config.yaml
n_experts: 40
experts_per_token: 2
d_expert: 64
activation: "swiglu"
normalize_top_k: true
balance_loss: 0.000436
balance_bias: true
init_std_router: 0.0213
vocab_size: 8192
beta1: 0.95
batch_tokens: 65536
seq_len: 256
Below are experts of layer 5 (counted from 0) of a mixture-of-experts language model. Rows are named router (the router's row for the expert), gate (a neuron's input weights, with its number), up (a neuron's input weights, with its number) and show model dimensions 0-255. Each number is 500 + 25 x the weight over its row's rms, rounded and kept within 0 to 999. Numbers have three digits each.
Before each expert's rows: a language model's description of what the expert responds to. This comes from a sample of Wikipedia text that the model never trained on.

# expert 33
Subject pronouns, auxiliaries and modals, and adverbs in clause bodies, such as had, have, would, they, she, often.
router:498511492496453546503540510502496504517502485510534484520488497507512464541497518494500494480476529509512481479501475490492502534517505484502535524580535545503507498523505494510483514463487487516470519436532524488524506509525518479557469501513515500510496485479468519485468502513482495545476508506496438503507537543529538504543498471485468502485486453517506532471530476488440500541521515446507522489487422497500501459544504479486485518477538448501521492479516508522544489498514507467522486458528500518535484490507513514514485469514563519472474448513499533537513516480473558494512478497473524498533497475471479544452484463478496494496496499529507532503523543508504489491493525464514532508488527499479487490479480525520518520517494522482509507475469511518480479534533561
gate0:516541475511464461502516497480534481525464508510520513483511507458496531502532552491507507475513487503471535507528516520564496470468483474472472507500561518493494492547498465487489512504486512451469502494481481491511471511547499508473502477485508555483497515555474520547508477533510511490531443468518532504460539503487520536504505508509441527491484499525510516526559472540525510490492458490492563486512476503498477480516520474471521509547490490486476463532477490485520509470519508476521475481501512480483470489487498485521514489484491486538535510493502499503521471436493526459490532454497533535544507478464556466507473535493506469481503488487476460520531528510499474508482492508470486474531521486536511490478520500470510497516470503533500500482463521538474496485560518
up0:519530498510479508492500523548498490496482486468491476446493497499458512496515492545517517471527517505492521464536506545469483491521487486482502519521561463496542494525495463523522472509505517439488518479494477507506464486537501475479487513447494517481487515507526485462502507546507523502551513516508492476524485487495507534448470519470495505467491490482485494528524482508542481513481485488504535480531539504508510491512497517516475503533482473521530541492510495456525501493499482479526523495498513475482474522533510487537519513522509464503496463505516465476527525462527544525508467442511475472506539468528492494505557489521540525518504559484581484486516505493490471529464517530500509479497508510587512530471532523519520475524532457529504458493511507536459503486490466

# expert 34
Middle or final syllables inside longer words and names, such as -ent, -tion, -az, -ook: Tr|ent, h|ook|eri, Pl|az|a.
router:523526487507443473470486515555495523471520491526515524524464464501538484524492520497512497471466509486510535522462516503522476520494471493480533518525458488506482486502494533549526513521470508503455516486529500516537541484503533487534507438500515508510508503530513554493506494521503537509477500485502478482500495506518520464561478504498463494503520496487497539524493471492476496535471507521532492495496468483530489557506530486489477481488521483489451493497569535487528504523518510497531483472505488478490512470506521531527518529509500487518507456487484491489517479529486552522469524520492531527532552468480465507444498447501448494523505504548439502491508500498456503498482491470522538536528537488492505567459502509502486482525443512477518512520491511516472471533482526
gate2:523513476465426513495463512526494545474479506526498559503463497519487504526483503495518500485513485527448532512453508494484491493496523530529513535472480463508459455493498460492454492477496499496468470524525528502501554507501516545493533477499478536499538494563543528504467483536502557514445526483509491455523481474514524448485503529492518502531545497528517483494521479545482449519497495510485461499514484487511509483483505532495482439499500517531477524506547536511506527525526520496502504498481478484519512473517521505482505502516534491510487465504485489488527462534498532499506455568480515511495524487500485475489499498496493530466501472503476469498497522477505500496492491503509453510510498512499534538479535539521528494526487506498499488495490549492515423534449517
up2:461462539520512523476509497493530432513530510507493460481503486454499487484534504488483497475491467440519477507536522502470531527524525488534497466519516503505515546442511526546528447500511465520551527486474472534503494484497488436497452518501504501514485512446475496505487508475480486490515496497471526506477494562457531559527539489480492526476463523478545511519492504468499517482480496489509521476490550515524478513495493459505457536510472500446507496483459507488478487491490515493487473462478496470426488488453491470479511509488520495528497517489499486465505534498478476485512520459521518473493485510465490480487495504466512463466515510493550507510503503511505507507517482499462556482490517479492486470543523465487462506482513496501521492497480448506485534476525511

# expert 10
Connecting words after a noun phrase or comma: and, was, is, were, but, been, became, as.
router:513507486507408498495518491524545511493522530527500450523491511529505480493489473542496474479483511524506469499551467531502504503489496510518504501517423522517519525499487507493538517496431465479452504451523527452510513470503513485502440488500504488519482514477497476463510498523498527519498475553464490451485503499539522488524445477511441523529498490499514496458501505514505507509457510459506504501470493485532507572512490444504477467492480473509473495539521522518508474464510503502520481480548481497468520493509544475505534482536541488479513488538489476524523523514496536488529451492517517499529548500489533513482461481526466477498502495515473507472506518498521503508497517481533550488507529501463513480495504512528498498498507528520515508524488482526453479490519537
gate1:498502478490497557486560505537503483481506501447472551493475501511448488515530513503492455490491534469512485537549455489512518463514519518512517483504503474533540526500484485518505530534467571457462524491483497547454502467503493485543474492493491507448476496496514510493470515472485512515486512554497482523456495506532495517489531512489510520497480523435489483475472480435529511521541529515484506461476465477526520495497478527474534477488524452471504495509490529508491504515477500499490503489509471480522511481487490485493482479486498475455456460518501531474480527495484525529542504472537516526530477488524508472471462472514562503481511488510496506485462501490499530479465490480476499501489476485505491489516513465501481512509447540516456533468491521519499467448517489
up1:458505525513509489504473518461496511492524470501486498503537573494512538500510508490478541485505534522518496510495479457489455496514517486465527469530467505435503526490491492483445481494515472499473439514488509515507512493492509503484480462496492497513476500450505484502513471518526486497510447489438472496514489458493464486541488475505520516467503517496547500508484510544467532435507528491509479491532541518508483490513515494518502520516488496489508521533504476486535514506521567485527480467526509492482519525533520515521522471526509505491475523486534485536538505486539490476457484542459493491540477555516465489460481518538497477519504514461472514531497459518516493526528520510541505492509498502535486517513516475534521495540550521482488480472480525566512454486470469

# expert 1
Paragraph breaks before headings, heading markers like == and ===, list-item dashes, table pipes, and digits ending years or dates.
router:518507535542427475513498533546487475481516505490486503575465489502468510493501530518538489499431508480467465520499513500507462522522476469501503485484498500509537523516456485546487520485471455483474525493524499502494474494491540468494484476522533474519502515490477542448487505507494516507479486484482478480515482509536477498512471500540487480491466487482493531499542472525468512536523499473508500499509460480491495523498464509508504465525474466439515453514528521492521498471503489515493464522529483482505519505543509511565519527478513478502505458503471499529514506467529529492541488500486514537471521504470504520488473462496468490524493531542475532438514497517480494493483501466515529492489527538494507533444510531497501509487486483505513535504451478507511456430499540
gate3:512500453504484511497501485481488534513542507469496534520455479462509551513510488511529490508464489500521468512494471502490523526433480500500512519476489494513498477519467433494470516524530510530496471527519482541485540543486504480505551503554448489473499520513514483540517513483521455479485488523474508497547460500492527474524489506496480489476474510521477563512475550456491498498476523533495495460474469495443474501491522489494518479498515488459535479482489497470506491540453486482462502525492528487531492503499482502534530506518494497508509502498513522517528550472462523459520512501528498545488506493511491508483479519487515462502512576517531493468494521529512522524531498518523504456484531479480505475519456497503492515489462433519515502501504472546566478496495475
up3:509493546497522512515486527514492495492520521546500458475509522503505479520543527496474518479528484522387467456476537484543496491532532522490485443541497517476503527481526496482509450500505499458517510506500522476495475491501510517531481503456554497524511464508484481473499483497487529509463538477546531525509491489478503497504498471509501495503522491502493455494558486520510484504489501462495509514544546485539498510511503493484493500545533492513502515508577504525513529445547524505504518473502494472506499500501509510466506542477508503492460530502467484499483490468543493571482493506488514459517498544516506483517522521523474511483515488471477490473498503491503487510518523467487481578507430511539488487484539519481487522517541505506491505486467516487483528530491512

# expert 25
Periods, closing parentheses or quotes with periods, and other sentence-final marks ending sentences, abbreviations, or table cells.
router:506506480515451462511526489528524513508488467535509531586452476484505496556477512510519476482486486524524492487501520533517487500489529494447529501494497468489488487473513488546515528438506477509496513480517466481500474484551540485500463479530510494486452522483507516511505507518473540527472450500507508490464507511520533517506486496533508467466493517459508509515493518482492506514518532489491466469472421525538481535516466486501474501504473488496453491476530519489505491471506454497519492476525468499481516498496525539502521513489524464513509468538533498526498473540493506510523498539495511481495536554501542523471483522455465472522528518512508494502464491478507524516499521425500523460505523510456516497528487522477565502505494488498520527540480469538477483504528504
gate2:510520514496518471444454527478514534501474516507512477513478468518508508491445543498470489470496440480535480502484482511536485467468484514528481483518507506526514479558453516495485476432482495526511506482496493529500530489517473492490515506527480477509528479487479499462539503460498456507480521515497513511503530541508468541453483497481470536511418504545517484502478520488551508470461505518491496521498487523553459491491526469506520501518506527446527458512525495540502500520467520507495481505513461515501516530502495526482481488481490479467477507511521508489477535483519493570496483524539496537501529509495511510479489546499480514503507497518493492487515503481527464506485458512475565531484513549503459468538513510466521482530522534489499490477475544499513473501498453
up2:518457479496492506548533533509495485492474505508533483497498561483527529525565491502506510489488490516496512487467499479486513545533499508503461518490501468528473531523483492471531516524524517456525505515490528525525519482463483507493486479491453494513493488530496496525514512468483521507522501514488488513469488492482567487503496487539486505482521496511480510476552486463465492495471508470551481475467509496439523498524526515478474524467513514510499470521500493478519529513535457465512507497480475477508484471539461469533492487505501484511507471480465450476434493555489501457521495495487505502459448473489512530466504485476484471487514505440506490437475506506488499444546504482526467487488497472492523508521478510512512474538437481560485510516552495474511515530512531

# expert 36
Pipe separators between table cells, mostly after numbers or empty cells in results and statistics tables, plus semicolons in field lists.
router:481518501454458501491537504507485476497524477498490493507481483511538476514552520470512507465446484505478509495484478538471503518511489504454506503559484503494524497533513488529495519490434462492476516524507553478476501513510520483489484480512511493517512491552500497486505508550508519519478456516451533509491528506546540514490444513481503515483474499508483486486501496511439483540493546504478484465489458516531491512461441460516488454465505507461483485496524541516486488489509517501501497432551444509546499503519480497480491481514522501533474490508473488515519527501500551515531526518506501520535555509484529509464496488470478499476508506536472515468503529525483483519518523470538519510486522501475523507489501546511530501515455495477539512545514486483446498452523515
gate4:458503481493492495469529488503528459495504513544476510483452461502486512477450473528532479515495493519511539478463504535508481532450540489513477503497510531491502467514520510517523492479508475480525473488481470436511494487504506521493528514493509519449494523503509487497493510502457481516492505528525545512553479496526486562509530490503496496516521536503505494516495475483459468505489521454526509508479430467472487478545470494499501511490532534504495487495528483550503539553452461501519521500511456503502479537536515488455484469505468489498526482514522494486491515487500576473530508497461499481524508518498515511506469518493527522512447521526568528473566558513520481526482496523535499510496519530478471492520508500497531538542489525496462514494517520513500488465487501
up4:545501498481518491523529506511499459494498503515521502515524526515532452555546499527499530477494464514540476557521521473507546449521490517479543561521465506528540554489514468488484497498494492506538527558526521523513502512518459505548479490488499488534487480523506495536507490462517516498478492479521499495475521488469535442502441495499504479473493488489520501446524517537539555498481488500493497489517559527472495478464518457516489480489479496513456514513460532474510477495512537485528467465489497492505503494453498479527548500504556512493499530462515510502510529477503461509479481489515498499502466517469507536505492460543522475489510481514531467489494471492478509526472468491523494537487459490496507525501476518479480525491511463548499495536505492460516533477499507

# expert 8
Noun suffixes with a trailing space (ation, ity, age, ence) and nouns like population, votes, development, usually followed by "of" or a table pipe.
router:493499487501423488523499498525517501524510502546504519553483522514515472511468525507480492437463496504506470495477489514471474519515490485458522511496522485536517494514522505539495512479517500499458557505505488506531513501488507509504502469523519530563487510537492546457510511533484520513498523478471457484474490524522531473519518491484459463490460502521510493483477502486498491515494476503494498512502486496508510515484520489520540504465498465485507493484512484506535476528487493502462484488525469479527484496466530485500473469483535503481493456514533503546517458494497557524568502497532474498521501500493535510485477490478463465532491461511507521441495510513479512483495541473531532480515521524469527562425509539503516557495507474471527530488477419529477483500519534
gate2:506480452497520447483509444479524566491462506486486534488512500539491527498465499487474499507501546522499563493512474485507466495467491498476514509480480466533479491500512511538496473508460449468463551517522519495478467461485500509507482487480511492505482521474549531472490515546534551494489486510506495503503482511509497466467456527524503484511521496529526515501468493488523506492504481552505495487501496490480483529527504491509542504455533543536523504511509504519509527524454490494480489513539459481529522492498510474485480471459459504515528467490561536533472521529474523504473453511542505511538497488500533502512533493468565475489524474492519485480502481538479528515474485490470488473525522504461459499508528492488501547477503495449502556493512480473497485513543496
up2:487483488499499495523460538545514494521552492505493493475469518518505518521522477503566502519458498539536516499477502558450517500526528481478472505510501507497470515505516473534454479487488530523499493492500501521533522520497489440535508504503492549499513514479479542540521483492509510479499514468525501505503525500510457518503536500524540491487493551466550522468490489491534511485466458517525494544532493460480547496480501470477480477479514510536523537501494519514496492462504488483507477498520528505520456471468470527483530450475561442470508524469526487480510527540502492498491527517493474531464510526452505490513490453513483518535478539491479493500514497519512471510499535485492489449537515476513561485490494548521461474486505493482497465516505463494534468504463524

# expert 13
Colons after infobox or list field names like President:, Position:, Occupation:, plus office titles such as General, Minister, Director.
router:545492445480481533487499493494529528522529537537506526511447507496566502494453555539514498468496466515462518532504499520526507551481519485471513488567490507520503515478479483508505515450455493480439484495523511453499507515500464503497476453517527493486450488529473510466521476499470505501505490478464452453494517509523517475494467490532469475477517535515500532466516495530481492510533522503509439494520474503536515534494493451528493506484510493484485470510487540530518515463534482519508471492520469533492508479494523497524505501502477509528518471536506515540517524485511532547506491502503531486541554471519496516480488482507510492481543513519517503464499475505480505493495493457537529501568501496484512518499512495539504539508470514537516520546503464483495473505522519
gate1:508471505469512515452516535517515515514519506479462495508471501528525504491501520537514484494493500522491522520510486510508498456554520512485529456530526489538521502528497512470501541476475510489468485517487490471567524467526495529497454478532497502470474514534473531510501494499497475475524512509532480494546477502543488475512515489494537460475556515486453559470500503515503481469509477512533498481502491484488524535486527493540493527483480525483512472526517501508487509515574515493531475475505510508515526513491491522455531522493518466495507460506479519513482516461537496550512597522544531503508504493540573518516477451516491478462478478541528478484531505479502497488515487522455515491511504491499538478533529502490502483472483512512482537484498486502541522560502500
up1:475472490492516484515497482460458505500513476465507479498503534525504518492528519485504470486549454502511521488478570449496522496559488513463497469509459442499499505454499484448443515495550483487518498506517507492503553544541495501503521481516496513466458515530472543511524496519515504521526469479491482484504530464521512498515480508534527517451548534488479538491484521536527468500478501513505490487556499465464517515511493537502511528526497495474497475503470551461528500498496541518508446527473508542512487479489495522524497483493517503486491466513503512494489522488486478523441506459511504535495511440497472501504514501489517521475518478511456471515499543471484536426470498485520476511511476515526511504493513485466517485485486523502493509481484470443480484540475496

# expert 24
Syllables inside or opening foreign and personal names, such as el in Shelley, re in Sreekumaran, and Re, Pro, Mar, Ben.
router:497505501493462503488529532518533453519531538532511511520464506497514504516512530532513477447510488541523488516473514496502510530522493462441540468486531502507522542540473492490495524496473503486479484518516510495482526515486515511505476499514532469509471508517494528462481510561509527527504509521472508473461494533558592473505486488537500470488449468505512551472484484485462520494539492467507521497484514512507493555524470478512493491494471469492456458533505498510517453485494517459480500454491479518513471494488517500469454496523538504503507460496511484518499506531478502480509492499531539506503506468508515518487470469469496457501494516490489471478524506487492494517481577470543533526540509464491541468495484468524522531484480517460526533507499454501493463482490484
gate1:456530504523485518538484456496514488486492503570488451505486543528492527487492467496526542435500561512481526515430541557468482497493514485496510470471494499484505478525464493486482536461507509473493506526450478496483509476461511492516491481483509501512515420514530551508477546513494515511487506492508493483473484549537507494462500498532495479495501495491504504497565517492480523543440482493519492539493517512471506491507483473488503487474480489516509504481488509502507496509496503482473501460521480480510473510544510447501504537480515535479547514496508468501500505506492467499487526520454501493530502522480485494415525441496504498520486521475490484520472495458525508489528529495500494506476479512489474508527487486484529507486496493467569486503533492455488500466507536
up1:440543528496509481517485475516483510497526491558504457505504561527486528510530486503524518446503522492504501551462495540455497520496489482442508478488480492507456470488522473501474524488503472468477505495464495495492531478462509505492485484458469517501503451539516532489486564519515501517474539483500477491458488523526506505473500468555487525537495496489514459509561513504490532519487487515484469516493520507457494487491508456492506460465500514479527465490553541500499480515471498499484448463514518485524475495542519457479494507487520536460509520475517492486524504482506485477465527499501481530514530488488500469474492487495503536516513516461527510451510479464496508472513484515496515490478474524462504501523493475467510501476481492466535462541564492475488483466509556

# expert 17
Capitalized word-initial pieces of compound or proper names like New, Arch, Cap, Par, plus invisible characters and slashes in coordinates.
router:513495471471491528504500529498538480536525490506513494512462502520507502495466527498521475527500500498508459497486476494503517548505504497457527497502463548507547500493510489482530504467468460541472530486526492528479522516515501481472466506511475474523528514532501513481523452524481543525465485508418504454534467504546520509501464517530499532486459542519557521471496524476430476554524502489510492511511473515515509494502487474521484501478525461502509481465516494501517502496496491521465473467503465510500481505496522510509464493481532479503489475492524472562517525517470524494536470526496544493513515531490491517515484498452490452492524510508499484512526551484466512492472516501528531527496518477454545511479460489538500526533502476492503529536525439523503457464536492
gate0:515486460501539491513478497523506526506507495498495514527442466512504473524482496468524450532535515526492418490504528500481479504513505533489477459466496477487534531514505497508506486491531394467478498497451501479452553463537518492475505520496456546511491562515505504547520458529501500494517494464496496477477470522546477509491504500565477483473498492499523535525482511507498504508481514474494487470490535507501492486447518519493497517531502468495512456489512496454484501551487467523509447484510530495498514509503461488513500480472500493502488516547499477490461540490506516489478456444489481527529520542483513505515479497490537520492465509505513495511514503489494511507462479480505496529499472510495526476509473512504520483440503488471505486550480492520473508502548531
up0:536515454495500503472479495564437468506525499494462478519506535496509514523507509506504482506498519491485453452518502496518481516513456458463431536483496516513532484531514528515520467543442470546469500523484498521493499465501478525536534494503492536473497518488514494526470443482556518491481507472508495480491487507543496498531476551535499515479511496441528488505502491492491508479532484487533498438507509451478475503478516487503508520519500503507524516501514511489504466479474452521502442487481506546513482488517473521515529523506535507529511516542507520511552517444510509504482544498522487509473507541496506502482504478530520498512536480498487497480554455512471459523505509529523501546514477478506467491511473510498545472474517479484492498505467500490465534481478457

# expert 0
Commas, pipes, dashes, semicolons and parentheses closing entries in citations, taxonomic synonyms, cast lists and tables, e.g. "Lamarck, 1816,", "27',".
router:492494449494481478502456544503519486511487517515514505535468512475522477533510515510467516486506508483491495474484527519506460542508504502459514491546511527516518478467480490526506557461465468522462505512501544489488494506482488511525459465526470500532509508479511449520501498518513560508511469525447503479492518489524557479506466483509462509483443488512530521472520457529446474511539507506519445488529452522523479500502498472497499482524494469471487489499532519501553459466476493514489520459508428499521517521492509514495489474487509510472473492491447505496542496495490564522481494515508530512511563512489502481473478484495479480496519513537480493472526494526469539517521484442517537502508500492471522526483503512508519526494478528486522549532518467534466507516519512
gate3:487475517477488473491484522535472479495453512528516459511468502529496531509463498508483529518521465513483490494505517521491468486504481440495484524509492441472498497469466479528528478541484516472490506518474525516492495458523537535483490498494516535580507556471490500476549522539522535495534504509516490476482505512527464528492468493516537466496504512476515464508520498489517477497516486516519507505499543516502496551506479498494495486485490476498581531518472486459498537526471506479517483471486493452536501533484495491483529499502498502505492466458502480502509438531482517514504466513492515457517477483499551439519515429506512513554462528502514505524490497505507553466467523473518542539465501497539453490497478511504541511497514475511502510513474503495473517495535502
up3:475465502523514486471474490478480525539517497509515501513488477498533493474525491500507510454498476571477512539499502498467518456461485455505501553501522456507492456491508435515511458480474521474490553524509514513528492503513499542479502494505499500484482513498505562505552481509482468471480513502527500481481508485484512534467442498459485506502510458448535488460484520497523498452521476469466494467478531512533498515486473482535490455511511525491510478528498516468467542504491518498500496492504537454538466471498492505523474514532484483473500536466504450497523486501495527520490509473497474478526478466474505475501506479485519548524503439505423502505498492501491533481456460525488565504480484470513477474479494492511504519516528451521503489510536482531492481500507502

# expert 3
The articles the/The and possessives his, its, their, her before a noun, plus opening parentheses and word-joining hyphens.
router:497534506495485522478506481533521501494527511486494496508467543502532493507507534548554509498488507529483447477524529511530490486510559524502496509521504540496492510494473511537521521468464480535496540504511504509480510500501490481541464479523505487527469497493459501497505528546491483508497461504507518515498524519572497488557483514536436505472482508473502521498497475501535463554502498454500467485479425473578484518508511460497490459481517478480466466475497519453533509508496465484487463469523480483547509488505537497520515463498516490502523509513498535509516508509488512506489478496505572480510529502471525494498492456487465486523490539536488461485498534483498518476489493522521506482514490543497539530482504528506545486511480449489517531499499461530499439501516516
gate2:487508494530530492479517480511477488465487475509504490506448521493497543507538494489461508512493513485522476468514549484528510507513511523468500494481505500502485472530482533527517520492544480486511479541519537444499473525543507465470493528524503476542467554483494501512491446471534469502489518526483551492473474508493499452540512477495511484518505470505484534491481440491482511576466533492507476497537509522474519528490505491500527486486465503472529499487479489488495526493518484519493496480482495497518512486495502581526468510498456480444522511528523513504526495539535478525470523526498566503450513454522466521495506503504495473516492498513507460509524541482481466511505529525488474465512480547492551493488500514485503471531490518500473555537524493465484450508523477
up2:538496475461518490474536491481494475443467517455482511469532486551469496516520517498492435529447502523468517493496526494524513472526512516501489483540483498520492530458475429533487498510459485518453545468516484520467499480475462519547455483470500523508491499485478485498458477550495496505495501495485464507538508484498503467530483524533560459489488487533509495509490523516547503462503433509512468499510490528546493489534530531502532492483472493471514508514491495513498497481488521451526496499558496487526510499498526499459488469486475494549481491510480504519483536514519493505518529475534499486523518501539533514485512505545514537493509524524499513514485448477498556489503456504512520518474474494478495492438504488473459499485478513500511477539500507512485496483537490

# expert 32
Spaced prepositions of, in, for, on, from, during, between, often sentence-initial "In", usually followed by "the", "a" or "his".
router:521529493497487472496497499516527492520506548492511510535459501509499494499500520535522496511517485481484506494481500475527438515492491474440538528488462518493527516484498526495514558515491463481476529490497511472502527486469479512491481505503525480491467500519488512462501498508493522500505507497488530496519506496530537468518491516483464500471475500487522469492501468456452497499459514444529511487525498543584494519522535493515451498494506432462471468506547495483531480520557515517490486483548458526494483504499479482520469506497485494529510472482474467515524537494528518507529510535490537453518527488509511489473487496436465454507488512525493542463514531484463522481473525484522500516523539486478497529496536534471532533514482438522512537537492439505482475499521504
gate1:489526503468509524490493507511505498518538530476523554484453485455537533461494482513511530523488457541512514483486466543524472478513487518545542478469507515505495490562500488500522506491485542500480506488503505541494504509459483499525540487515510480527467490491524483510526485524493520489501509497487509487498475463459540493454546547440475504477517491511480492464503490479478520500493445509468519517497476515497509469484485505495519511490489472554502544462495494548496543506491517535491504504523524496541491488509509559515473541498508481495537521521480457493532518514491546487556532536485485442508454539511493462531510504469518516521500533483483502485522508512496511481499473501516506500504524431523543555492556525491525481501484495476496521509499519559513487513461520
up1:488432494496516492499497472538493502480477463483510462567510531562504482526506501496474503500520519472492501520468511476474472563512501484493471476513515483433494469465514539516460484536537485463498472519490489478527466508552493466552517498488466509515516477478449554512496476520520528501523517497477477530501546497482513473550447460536532520514520489507540497504495492471515541493518528510504472463525478505491488502540505533484510534517467519466471488495511459511523498537508484472465481507488507480512515497476529482530527466477482506505481501491542483515532477462490495532485483470481503500481527501518527486502492498526464444517502499524492493509470534513464526473508477466499520515516480546478487470528479488507501521518528518505477458420510485476504511519499488

# expert 15
Line breaks ending wiki table rows and separator rows in election and sports tables, plus copulas was, is, were after commas.
router:510517463490460506506457506536524484539503493498488507530488524516518514515490508532480490495487480469492483488500553532481503514504498493463541501504445495522547491485452493486451507461485518521477498458513479491508518498498480479510447480532540479532500521483486518519559502562459541501486495471489491471510528518521508498534459543480486524476488461488537528469494495490445493557510558510486493514505446498539477542554539487532455483517522463469479483507501498504463489492506472490495504461532469489504513487481546528504474492487546525496513465490476494491484483508464552520467493489484513484516507485499502501478486453528477483481496512468484531489488495494477517506469540460537534533517549510499502493470469509520488550534495525525506462524499479530525477518502515
gate12:489487476470505537527500500493537506507474478462509483469494503465500528486496493505476467509467498518527508497459497489521496537495494549506516502523488488472509512518520516491493509513534498534493459536500523480469477497514508530543508502514509426459525475486501551518518527491510556543490494543502507446532438511511518505524468510481524504477513486490508495465499477497462485511482516508485486505493492474497417521505537548496498513477500509487488525505562522483509474496491483491496506474488489522490480491486486546516512505483511495522538495584520530455499484456514537526496522518497541498522468495496516532508479502542551494513519505475474519473487495538511479510526527455495465533484494495488513477493499493464537529514465480522491517497430529525497444491454570
up12:474481450487499456543454492488513519528464494478476504475482521487499542498521535466474481462449459463496523506493447497496482494524499538515491508508445499518501506485449499474516499522486490508518486534481548530478464480512486509524463573518517469507511490501511497505516484525491535521474482500487525454514502467475517475494517494480518506490472509548476502475495487535481464466499491495514497514489513447500448507477531497478500502485488483451483506513522483482481526482496456547476464474498474525479521481458479505516496510462503520492515508551483497501476554485504523486495499514479507524484471525471490535498476489521587513522486500481459541485489492533536540491492533486489466516498469530509508521483502528501560484524461503514488540450450522524485484494482540

# expert 11
Past-tense and base verbs of action in biographical narrative after he/was/to, such as won, began, played, received, took, joined, spent.
router:489524479504447501474467505505512518513517481509504505503497497500526499583479519514505495469507501477487477461470499494449471516531531508452508553496486472493521515514500477497529524465495475490494522478496512478461470545480450516510482471548483472481482521519498512456483500543525526496480474486493476497494510491507496480533472534508504466479471503477469524515494497501417486498488508487474518489507431565517521546490505474517483469510465461512487458516518512480521452512486501508490450476547488499490495497518485519534493495485539501517481446508488497500522530519477530509492496509528523489520524514483480517477491457520467471496506493537522493450484513536463525496528504490489500534528539499466485566480488493536547519537491467552540499516471473483491480520536505
gate2:474498459499491500491522485526484518502498476505524474495510503479481519516500477462502470498483498545506495530466513492481465464495489512449496492484538509481485496501460467481530507516469541453502516506520511431488476537515530531492540504509486520489482509485499510512499499471539460543525504489500464504479520491496509475504491461515414485497518536484522470487478525516472490521550520494517549505496521480494541538505524466509470538526510544507490493504527501501521498463520527488524489481518524491501488470521508538539496469528498500483516487542471460496509499474455505536545494474480491510510542524489470502519516496512482517500553471574507536512494508501421471492526477456483477565497463522510491507529519537550461483510506555496537483476479523498488526488483501
up2:448570486530497528509483515508486494502496475530524451534505512461462510461483468519502494498508469523478489490505514498492493471507488505482518473483507469495515483515507495502515494506488504518485470538509583489523477555523444519469504519507506528505505506469481512468507509485526488537472526514465494483495482496475465518514496513474467444484469502485477465465512478450486513483495512510462516532505477517528500420475456512504490493482535487536490505499531559498504514501498539520459520504476498493499517489486538504576491498532512467481506475477498507510492496527510480517544476487470532534522509480535442482481559517519477496532503530514533489544467490497454530511519488546510480527531477499500497508471522509505465465507515487502496534513491504532454488549455517

# expert 7
Inner pieces of foreign or unusual personal names and surnames, especially accented vowels, such as é in Carmélites, Barr-ag-án, Mc, Bar.
router:537551481491492503507500511541530472499487514514497527543464464511512520528499535493537493482498517503478489511478499498469478502492514492515497486478472502495504492502492492512524522496446494501492518494538521470499512505491557486511455465491514487514471457532461530507522495564451553508445504493471465488512514504515533505537517514519523518475469521531502498501498489516459470515500506472505476483480454558550525486520516460537455480476493511475493466520553527441537499470509497508473466506495500523520521491470509491521527492534504500494471472548509466513545508477501479479478466512471507475522513455500511524495495485490480465537500476520492476458517529478473508513510490469535516499516529525465505500471476499538548534531451543492567505478499460485473448483506486
gate1:490510520498493521569478495528510516511469555521454481512477466514507522538507501511477509461503495494501511503531432499479553487499432484514544483474517508486502490492509470483552488509461488566496520534541511486519521496497485487475494483521508489525524475489465515499501481528531501513491505472519537473511492519497505471504484525481498496514512514522515489522495478510495524466497502479490475520505474534533527483540528515519505566527486489452457480501533478479515468521546500509495490459430507493529532452502527495507522471484480501501444518513508497473556519476521565433474513499492514528504488513500514500484500492512461471502488520487492475521488465490470545521480484501518522500504532518464525491484450509465482496548490521466490480474483474520491452479479547
up1:491500493493525508523542489465517505510527517488493491534537529494499526558512502465504454497512541488501547483520476490521530498533546551480491466521551495484499526509519508486485504482491496458485514490484456522501545513505500442488505479526526503471497497457515498509475554541512460460468480550507452516500445500473529503499513489478477517487486542517484452515505521484493505478490487469512466453495510448502494474506495480505507464493489453486490517509513514535528541440534530549517511504492518539506521439520483496515527486483479513501485535488479525521475524508519492533492514464500546518530489523505523486503518493463523561486508487518500471511497512474511492556478533500525455518543505504504505504488491491555502520491506451520506517508471488483483439502515456

# expert 14
Pipe or dash opening a new table row or list line after a line break, plus initial consonant clusters like Dr, Sc, Sh.
router:492500481495491518474540509510522519520527495512530531534473463533537504570480559492526525436486487490480478491486523506517484522493503468475537483511469484503490506464472496516492489509473485516507541490502521420475488496498515507515494495539502519497478466492472523511483493510520514528467502512521540499526497516526513473523455485512443519518496516497527534499529488529463433521481483500518490510515475524492475546494502437539494465474514442517484465508554469475478518466493477531479481459506493493504478487478490536515494503494550494495500470502504502522500550473512540530502485526497529487531555514465516496507427486492477462516528517549503491499492554505466527509510564451497523528495526501478516502493518491526487510519488503493525511529483485505468494528511491
gate0:485503479493434525442460513499507467509486534489506534486504470513563532527473521505506500487516495475487498523524515486486468486490504493510512485502511496480479552503494498481516473476473472519484544565502504477520505505476497470474470515488448497472509531487515485475502466494469464513506508467481533494476505523535510496471499437537490497481507538513469497486530483549495464519432510466501518482478511520516557557546497464498545527470490498521485511518542495515448548490491516520445479483523468474512515524505506480495479485489523522477500520535449478507502541493470489498529494502515474468540450487533486511478509554507502474482541495477498503525485531439470510513539487505517491520496510527543468456509503509489506519509481459489483494485493505514460474520476499
up0:475508519512526480537487497535487518490478486476489501540475492501480448500489490459540472524470482522523522467469469508490528503472540511521477504482482485486472518522551485503524519519565486488520483473502521495454486504511427513489519503447526510532483508499505518507533484494509486488504458479499465484506481483455501479518520532503512540502488484419499432518463568495475506510539518498480524503490525486480465466488468542449491469472523505535517570461499498505531490540496504500520534476513530509480497483542514494490502513500501483524538483484505510464487497478509513525522562510481467486478538519463501494499473490469502517555473487521460461523523504497530516527553478523508528499537524506500509497501515524537522512509486492468498484492505527499552513522493489